config = dict(
    num_hidden_layers=12,
    hidden_size=160,
    n_experts=40,
    experts_per_token=2,
    d_expert=128,
    d_shared_expert=0,
    hidden_act='squared_relu',
    moe_layers=[0, 1, 2, 3, 4, 5, 6, 7, 8, 9, 10, 11],
    n_empty_slots=5,
    router_score='softmax',
    normalize_top_k=False,
    routed_scale=1.0,
    balance_loss=0.00281,
    balance_bias=False,
    router_z_loss=0.001,
    init_std_router=0.0113,
    lr_router=0.000884,
    vocab_size=7648,
    norm='layernorm',
    norm_eps=1e-05,
    tie_word_embeddings='early',
    optimizer='soap_variant',
    learning_rate=0.00581,
    beta1=0.95,
    beta2=0.99,
    batch_tokens=65536,
    max_seq_len=2048,
    train_tokens=250000000,
    max_steps=3815,
    dataset='wikipedia_en',
)
Below are experts of layer 8 (counted from 0) of a mixture-of-experts language model. Rows are named router (the router's row for the expert), down (a neuron's output weights, with its number) and show model dimensions 64-95. Each number is 128 + 24 x the weight over its row's rms, rounded and kept within 0 to 255. Numbers have three digits each.
Before each expert's rows: "comes before" lists some tokens at least twice as common just after its tokens as in all text. This comes from a sample of Wikipedia text that the model never trained on. Tokens count by the router's weight.

# expert 11
comes before: "6", "5", "8", "9", "7", "4"
router:134142145168092160165097148149131107138153100150152168165174109095136119148116095150134144121112
down0:115138141100141151095150096113132133146164145114147135086131144128147092104119165106106070131138
down1:085152107110125120109124067094182088138140149109115147131107104152140124191114154144115089135123
down2:067132083145098106104078127149081144103152118094152133140093122138130115159123167131106143122124
down3:108157127092102173115136106142167122137121126105110119133137144121186153172116142139141139115145
down4:084130146132132144136130142120131119122129110139151112125130163141120170115142141113160111143108
down5:108127107131139106114113146138151141096098116136146137158118121087144173116154129104191118128124
down6:143105119134150153131124082139108120098113107118157115118085142126159133095131125138127126136092
down7:172132194109130107135078133118151099128114123154129135151107089135164143129170139127169114122124
down8:074138182147093099128149148156138053137157125131119133151137119138140152135129149138125146143143
down9:091086137100111120113113147122177160125139152120116114137142124099120143120156130091090167168131
down10:097126105117153141122149176129134113132092138123153165139111153141125068100179124157087159159140
down11:150090150139140104134100069116125120100139119119124131119113149128123181161113104131105141126146
down12:122147134133111136159142157174130157153101152139098131134144174074110137129162130141120091131112
down13:143090105147120100122156102126136150122134144148115167184113115139124172106113170179134136137085
down14:159229092117133135075102123116124103114125094131117137079115104145095118103092140142114137135161
down15:137110112123110127125172128088130149142121130103183107118140100170134132097125126152122127165120
down16:122123130185166127126155099065133146133130083139103127119154115162139134139146097138143131157104
down17:124115134136132043150200120111086122127083175135093106127133096103122099165131102134096141135138
down18:160098105114160107103141110150149140145112098110121142115055130102152103120117163160134124136123
down19:153161129108134137145143130159097123098100096120156136154123140143137150137137199110129161105140
down20:117165138093151084080161165140121084126111141141100080132119155151103147132079144085128147115121
down21:108121158135127122110134097135101122130113141134095128104128119173113119121073184157154090171103
down22:115106123115169158124075113114119165111127100098145100155126106114090119160087116139107083117137
down23:132151129122115117109154126120107129105147090162098112099094132122114074143141116147137108163173
down24:113142140138145179127152119139101111130145135100095108129104163142155072097149159112129132103138
down25:093102122093159153126117084150154088132108090063111118131159129124117137105150087080128131189129
down26:141154123122171158115174077147107153093164110094144121127147134137119138094119167130132148154116
down27:151135130138129141174122099144116106176139124141149141104112119128151133176099114074099101172112
down28:147080106116187151110156169109099156122132123153131125130125159156112136194087133125139100136092
down29:115087119087139123075086197123118123177154168116145177080128108154108135145123079145135138111073
down30:082135156157121122092127158150114140095171168094105143148115082154098133144133114136103113115126
down31:127128190134109125099121124135105147100082134094091117090115125131120138119139121116141128142087
down32:142167102117150141138159126155136177128117103135153065103140125107138130193154120140100098136113
down33:118102116161124099147123129135130176210102137091114128092112153161108083140128158096136139107165
down34:087093106145123121144095104112139121120129137120091112125115120122118144098087116156101149148148
down35:116110117134090115130105145124150106147110170114145112157126123145120139116136128138067108197128
down36:133127117106131106162191146136108103121100111076096107139136140113110115097125130113120130096123
down37:143101145136139160137090099112107126128135156081178167116126137096119138130114163136115116136120
down38:122134103135125128174140139162132126105156135140202137157150120089095177138146122150130173111141
down39:133126100130100125136127152123104151107144115131083097110092102105132115132120124135102133200083
down40:105114123137174103128115137135135089125160165111097106138172140135134146099147158101149126107119
down41:123125119087128183146177156119156116128151129125132108135154092178101124162150151121130131127127
down42:158134080139144137138104141148138164102156132138149156133149135129161143182163127120135140140145
down43:169143167130113141131128107141158116157135089108115171160142139128132146111109106100110137133134
down44:155116146153147144148126080138110097134124085111119058123113106112160139079148136148072157136136
down45:132172171090125079174144123105134124114181138103106139101119125121087149110107123109127121147148
down46:101139125074156121058094102143120152167122152150087153136113161185108111175113092153187126104131
down47:105129075124151127173136114155175156140116157130124133121143144166123117113120115100120160126131
down48:120142126112111137114120139056107160162127122131107108110133136103156142144164115126145146150142
down49:101110108132069140117132136140107101160099108119160111155126119069061134171164098106125096113103
down50:125154121187104158109128141117124141156131126138097123098107136126117142108106142129132138116139
down51:162118087133149135121137154084088121134119164157143106143125123097107096078106132112147156102097
down52:133098148113139094159126149125104131178171096162130133135122150106138109163138117093128099136139
down53:158148127104109117104138107074123112152131170076136183125134120154111119136080137110117143107138
down54:136122114145149121097117119091133197077115131125140150128103129146147143122089100129113130116155
down55:134119159133154080111157089147158133102122140154123098139103157122096130163193081136147152107170
down56:122169119164135123125156136135079134158132128128105104151151087109160140098155103089125107112114
down57:120101155123107122166154111122127059138100116109122141135104119161104153111079122140160113148118
down58:107108112135151145117144110150144163104108163154136115085086113133103112161139130122131110100110
down59:078140139124147135171148149102103095137112141131123139123119104150158142125152124162085137124122
down60:138140151126169163128133130166105139147114091159141130118133074087131148135121153140156117091114
down61:133125152072125077109179124119150093119121161136116108129113105119135162114101100066167111132157
down62:151127106100111142161114132112134138132100133135121099162096116124129155137141146123126170111110
down63:084125122145134122113125143119129162120143130145138104158130149136128101142160099143113078139105
down64:084130157096168095149171140140116143132117119130157102119114137094141121128113136120093141135094
down65:145104110135054127115130139134157132079062133164143124135100109100105122167110134111115117134125
down66:194140127130081126148089089154122118106136117161104135132113091167144109115133160154123119123107
down67:127142139113108107152146150141151098076113156104112102124162126110111128155092128170182130125111
down68:140176105112135158145118111139156128129138114148105145133126141122085125147128123076143114180150
down69:138187141136156118135111106131141113163086141160092112133118101099127121134151147118152146147095
down70:140097114146165178164088139097172122107157138148135127113106142131093099122100080102134133141105
down71:140121119101121130099133156142123157117129112146124084109148107188104176098137177105160113186134
down72:114145114141136147125146174112158160097083055117152187129111114128126106117074122096118165136111
down73:165155104065122134112146120152108147153103098110102147141135140129125114110164104095156142159113
down74:148106143119097108136116134165136133100150156069168098130125124112120155182131154159154123139151
down75:120124129144080120116154157182147096131132162114124141119160164138129097169105101127138106132152
down76:150128125135120128134124158169112117098155151106090143146133195118114146144153146116120138098157
down77:142120128143089140165128136147100125136136128105120145119120088168109101132100132138129109061155
down78:115166145131149126125132100124130096146125131130195157060120114113101112135103156146119102097139
down79:098106101116150122116147132129168127117163092120140106124115105144115127103182141138168133139131
down80:123115160132196139083124114128124115103116144178115152110122160132123128131146105127116116122124
down81:147115076213115154127136147106143136108142138129173119107107105123103125119151120109128148126114
down82:135131157121100118136122168115130176149105151113130157135158115174099106109168089116099139149151
down83:082100092129081145125152099124105147104152125183108151080123118086134148103144121149154092137183
down84:125151125133150143134085157120089131133105133121094123136112145157142117175149142102144184155157
down85:115096143141080139118170118115156135154174162113111118129126159110200108085111115081103132116118
down86:109115154107136183146161169096051089131128109103129116143095143119118124104134141111131117147142
down87:110160133131117113143113110111115155142163125143119157185138150171127134142090136108140161107147
down88:160090087131118114166103143138144113141107127115130121131186092143145125134122140095094103140157
down89:183092177124157141113131149093118114094166149123110128121101132144119131137130170126145122108134
down90:143108163154154135100142134154139099124164163131128123149169159162118085129104095120161124149135
down91:165124126145162134136133105127127161111078121146074181128137135113141152123146141111150095077161
down92:111127118086129088134139089110136106132105135114108082147123109132112060107128166119125113126145
down93:156133069109108089156136098118154145103114168116112159149123119117107173136149104143157115157126
down94:172137120127100133129170089148090152185146120135122118085152117105138163128101090133120159109136
down95:121167144123152141168135092128142144107122157132126144147122147151132165142112108119131153071140
down96:124152133171173133142108181173141151142092121134154116180093090136130105110141109145145110146131
down97:125115070215139138136158109109199144173125110139110113119083141122110113144158137144155137133167
down98:119157120135187143109135115115121110097155163165120107142127082133119143166127135147113148113123
down99:145107111076134101121122164131116149162189108164129124066143161107161159108106136128153133117151
down100:172101145123130146162130096138150132119102105104119139115148115100116145124106096149151111100158
down101:127139128145153104138095095122106135099124114117119135147128152133124159105162139123073133163132
down102:105110151111091109121098136141113100124123126124133109166149105143127124168096133139139128115170
down103:144134090150156081158147148152118156110173094123123150112123147124086153142115115152135150125097
down104:138123169111079123158125124150084158107154154105107157098114134139158142087152149082118134127110
down105:093124143118118115105166147123136087079115134134145172141111149135133124134173126106128110155103
down106:147124128139105125122141126078075147146136142078143137177138156125133065163124114114162129146101
down107:126115146141125146147091093146126130105105146123116168116144156099103127072109120150104185174132
down108:117133129076115127115105104129138156157110086108138115116129107139126152103120156125162145080119
down109:116060111147134139119140131140107146118111157111140093167164142146133134088152086121118114099113
down110:144136141117142129121096133125137131116150122130111089130168149065077151134142126133134117149112
down111:151126070166125097141111134158187137137119178164124083134121154176149117098122135088146091149131
down112:139116110120129146141149137146116152111168136119137128123097140108168119130078106158115133145149
down113:102138121121103125142120121136106146111131130148101130130122134160180138113137078158144137132153
down114:137132125125176082151097113103113116138151122160153118148133127123149138104102142088108138096101
down115:147115153126093112147061138128116154166111122132126093109121148101128124093091164148120147137158
down116:114087146121094120105162141091096145156105144173103114163147143162137111107165125134115096105156
down117:147105175108099132111158108113112137153148156118161125138111137162136104142107121115118153154129
down118:126108084096140126122103181101153138130132141132075126149125097109186108141120139152083125115079
down119:127141148103150143103129062121105146141148143172166110120106094124141142119100119121097148088135
down120:135147120100109158113127141117124113124121118152104111110109131094090133131112076143154105149085
down121:137151108185172152135135120081137144145151100140126156132148126083112141126133123148117109116213
down122:124152105141133119138119125146079155108152152145115112118097106121143128153071132088166141143111
down123:157110143115141108105114165148147105096141100142143156150142096110139116161129175112128120099179
down124:124131132105132109107159153123152104136103173141150166116126157133121117096151111132165173146165
down125:112124096146096137103168142105137118114127102143148132109084116122177138146115140177092122129134
down126:110115105121111116139110120103100129072124109125106145186109149124136103135130088146138110098114
down127:147110143131152119152128152124121138179107133151128155127123141123157136125139139136145100131129

# expert 24
comes before: " |", ",", "–", ".", ")\n", ")"
router:140150167139100143135120140154140104154150094153152153168160098125155113172121119156153162114122
down0:148115137072136092138129141128085096076151140157107167156112105164119138134122121156157190088141
down1:099125130153122071095111112111100120150098156113146104135110081124125114144146120102117125146126
down2:159113180142155102087126114149090121086148139086153123139134147128091131108148126148119135092150
down3:166141111152142164125130123136100149140104104155102111109081138117091103149142144133166154130144
down4:127105146130130104143129118120125167151145117119144115136164130116140121144140151081154148146135
down5:106108130144127111174100112131145114121136173099133121137135143121134142151126128109158151133130
down6:151114133128111113106132127104134062102117180095127112143145135129099170142110124143130108122129
down7:111128141136154143145130174162119115100168141099151140135113146150147118148127096142051160138148
down8:128143112156129132110098147141167106144146092106184120123079112130121162133172142115087139116117
down9:169146104099112032114140146165153134137115154154101139126093105110140129127119102079144120104127
down10:137111143147131095154149143101140150110145100102105131121131091118161111136149133137145143137123
down11:167138175122126126097148121129155129123116177143124130127131108121138114152123083121157125116115
down12:203092155146100118107126101105164120144100107111111127149125114144119110170122126141126118171138
down13:111117130119102117120124118113201145083147107120139108146103130116132077134139123144129133148174
down14:114105173157140122150150098086121145141132088146117103108133151115175139107133133158122137151150
down15:158111147130123164118094093151176141172096175131126141101120159091104148125165137141153122189145
down16:132141138138134115162105130132155158115119130166152110106146147143102158148081135142161114117145
down17:141116123103186111101119123133110162133145162106172130130107136126120115144107124119134110099144
down18:123150121085177151151096150174118144111159115109107120145091146145114099152135129154119121154100
down19:099112090133075115113150137127164126095123176094141140110150117153122165133120134134113086171132
down20:114125137079173166153118124107107110146100148117137134118112130141175132123154128108134127137182
down21:170137096131152117151118165106133109121132115103154081138156119193149144095132107135097162127097
down22:125127109183108128143123165072102134078123126165126144092087126137149109109167154140126124141164
down23:111111138128126102137119101064082134123164114141130111172048125122121138107113106072153083105099
down24:142136138102119137117129117070126121149135156174117116145125087129097123138149091152137153159178
down25:080139128114140133120110091122131162120128151144073124157148136131149159149126138086111120132139
down26:149080150121125102141147125142087086137186121130115085133125117138130070167067151133115099142166
down27:142163125078102174125085112147164142129138131087092092112121136141088118164100119142119131073123
down28:132138102109121116091130151091107129106121120125117100202142160095156133138153118104153114116114
down29:099089139121103104138158134173164104103146127143134149141163111148088145113099121123089137117092
down30:099137130115147166115130139101120123111164134147110111150155107097175135104108151102128119122105
down31:083076121096112119117156165119090121113154132133104127109173186125136132151120136099115101118151
down32:106142152110109106177161146152110123166144173132132117157103121130122123131113151137126132157074
down33:142088106113102120158128116134126128116147137128100174122103150085128096106178164134127127152149
down34:113125169125131124098108114098061141144156170099139124136106127120096191106100110139101127133124
down35:137157156174130138144109094128119085127115177128086171130118102129119124121132119103108107110151
down36:149110102123164126099080154116178101143152160126126103184142141132103134147106184126114114161147
down37:095141151155136168137137135119124072172093116165111135112148120162081085163131160116135155140139
down38:090151146061132120153139106103144131141146105149103145113106133126145111117157117118133154150127
down39:124075074184123145096114124132103104132155162105145133120138101140093127094106145141154146109124
down40:095117083147171142158114073146141153094118159144149123131124130152101146122103093141128092151104
down41:126135165152152116095150168149136112129087121109096116120127085126115144159101131113142081132138
down42:092142147143127100121134117140120100163138107105139105116151115207141154139129179138102119110121
down43:145130141130157168164151147151127127122122152101121140181102171113121151083187105120156107161146
down44:104124105139152067099095127157168126159138149062102176107106133118104127117080145180122153163097
down45:135117088114141178150140079165117142129161152143112139094106126107121099147133108119109120116119
down46:148122130111138123143113096090142140170136136180140113079129085119117130159117153116148137120110
down47:147150133201127156097093153132116084132181124108124142078157142110143168113116129101169147124107
down48:110140134145143119111148146132123099136137101132142095139105106099133149151135142126127150147064
down49:187159150139123116117167112137142142157136134153150128135140133111101146152119120146117107167107
down50:115154112103099158092137085123126178138126172126102116130132132156140132129088130119100149120150
down51:120150102120130121100126121128124092124163139135121106136118163136091153146133151119121103136139
down52:138118112115130124152117123105115135142081107162185142104117149107093115153136131138116141134121
down53:124139134096156128146099166126153138115144157129129120177166104102128092133134168095140136129093
down54:119119140140137118148132112184139141066133138104102140145112105147134128126124170081157167137161
down55:180155114147105133170130118139090112093099127120112118107124127140109077118159150107094103131133
down56:147173140159146149160195154156109185113184115116124126119121148137131115101130120121113149123109
down57:101121148090162126152150135096114141131133129092119116145201135123137164106139147146129105140137
down58:059144083086091130126103152165128156120117111094125167149080133171108091076119146118128118165100
down59:130177111108168157172135125091102124118158143113178147135091161123143129142109148140123072156154
down60:151143167094170131168118150132125146099100154105121165140122113109090165105086140108096125162084
down61:146110167147145137099141174105134128119129098136136122143088134166118100141111149138171154161109
down62:129125133107124139168169103120121118171125130063087063109154101150108115143080159121130116109097
down63:140178099127137102134102128176152069122106131091112094115106123102128150104118109100149105138142
down64:145130136101150139136125142129137088120110128122161182123125136133118161108121128103097134132080
down65:086086137100080120109166161093099106128111133112118091132106137138107134110168108125121121113146
down66:137130135142140108120172136145144102123132128137111062112091175145123139079111120132104065109149
down67:106110134148110147093094200173113146119155098137128096140136140131105125116141169145126110150137
down68:153141136112119161124135112152132125125112153139134135135112164135146110122097139105080124130116
down69:170144154160124098109139118136121101113095137103171105144167173154131135162110136078100161181137
down70:140136119118140131129155126117126103104158080167163146132120128142075129150077154127150097137106
down71:084146140128141098154129183124131131123112154133114149140144166120120153178133122113065101102149
down72:137160116108139134157180123151168099110132157128105096153129117121098098063082113113162149124142
down73:129111165112131120082131163134110163122146099128100147090131114116150136137094147149103133117144
down74:146128129127138107231105154118143117172172135090120147113116134101131111139139164094109121102154
down75:123143131113105120101145123094165128152133126131150130181145131125119157094064100163136094088158
down76:104150147060116118087126106104159153114132106091107130163130147143153121129178096142115161161142
down77:130136165131162109108078140114109119095078162111129103116131156120132108156129117122126115114114
down78:109131133112107096112156134149120135148153145085121170098121146138161146124101174090114146091164
down79:153132171141109134096110080151113111125139115119120122173112097149093119129111116137113153122120
down80:137110158080116144147126126157109133172099114126111093143087135121165146091165122130111118118111
down81:149144156131093115124125158131149080117154118114169144142113135143108102146087109108149083125152
down82:120103136101094133108076113124115123117143107108117127119181127157109131116130092154130146116166
down83:122125138121071141127133116156131105143087176156133138118127150118145134161152130119131129122149
down84:128139168121137163192115127137100090155130128130130113087138111122136135117154111134154125128079
down85:144142161118117141074167140124132190100157151152128134116110115115099139120143167159110165122103
down86:098144119107152107133098130182143138149111137134116135159123145100116145150168100119155122093113
down87:127130088134147128125138137150093169110150116178120126117123121128174153116164105136131148149132
down88:128160136139133176104153127138056121155128153108143110105129098124127090145156141130101175128170
down89:134151094124149143108157090134125120111078108120159160115159071096172112137126105139109129120154
down90:139129134107157166112209159110162150109140120137143120079115099119139158126132103092124115139150
down91:122160147137157086160115131122124149116112138149158116155097079106132137126091150160151151104136
down92:156161134091100094143121094138102174115138131184129125128138148109136152085102151126119081095143
down93:098125103075132104112129131133107119161131125130126132138141152121153131131103135163125161126086
down94:112121127126161075112133109128135126157056120144125109181130177146134121129096167118116156152116
down95:119162105111129120153169167153162135121144114108162155113122184128101091149148107107134128156119
down96:141099135157149153161121120125164173093129107137140128076126118179129144160140134126132107116159
down97:094109121129118157113161101081174115159153140144101118138152158155151115101117137132128122075148
down98:139126148120165148122164113145149070113142113143074135150124154143098171091139114109121110133133
down99:138151126160107136173115128138097146151087116117132166136150129139135170143117104152160109171130
down100:119088164131072100119192092108162132073115125139161132142120127126126146138084100124099164105115
down101:119117150107111143146158132084133148162122165097112151151157143150170112135116154126160135144140
down102:143112131131139070101145079144101172117105163137141125145155138133122131134167160124126093082160
down103:131129143163130086111147103124123113098073084101102091163130141138119083156157133134087101100133
down104:153112141154135152113143132100155125132145125116122128119157143148109135105129134114089098133146
down105:121106122115092126136099186115158099065103138150122113179117150130111126106155133157116092137119
down106:110146097145133121102111142089106152151107122123144106103118139134147158141131168161133130149121
down107:131111162141124128131121096130147183111132108127172116096146105171119077101093155136125120113124
down108:125135131130136129157137127113133143104161112104113123129108111071125129115114169100122105108129
down109:104139080113115112149125141153101111120100086119108155148141080129134152151141067138157128137152
down110:130168120089089161159169137085122126082071131113100130111154110098099166150136116135154151077120
down111:125151153102146148107134116168141146136136105081099128096126125128154171128127114138163146114128
down112:161100106115132142124094146108135114132101128153096147099121167131163088142090165142088087135100
down113:117128127085155117073134134149123146139127140170140130093148131111123113132147131062138091085098
down114:121122142118169103134152112135131087114114142102102157146177148164084124116153158134197136117133
down115:137143136108097125107093078152139133117163123090167154106135135141132167153128114069102155166057
down116:107149132081172073134092082114133098099108118135115073115162189089140118123120085124129125143118
down117:078133137116128127103149120149132106114138160157116125110130101114141135130120164114109134124171
down118:151132161126134130120105128127126064121090136133110147149108135171158155152110127134148112150160
down119:116111149136075120125118172140139160134118085118102158112136098119114093133154102150128131100112
down120:130090135157135130160158124163109145130112106119121129102164130120130135139161111120113124169090
down121:115112113097180124134174167103139160113127171115133107111124168132101129103112077124125115172151
down122:089065132076102111144156092159113106135123146105149123080138093156116133137145121143145106155118
down123:120120157142127123105125116143168149152108123113109099148141161151137117172132132160142153128133
down124:142138114077093157113119170144111115133124098192129116137126096144173154121101184126153143153158
down125:134078072147118163144152079134128157134123115118152092115093140103127146210131125121135190118107
down126:093108156103134105103096109118146134158134125128155096139144113122140125103074139166127137133149
down127:127115129138142083143120092103123106136140123145139142116146141178134123104171128091127145121165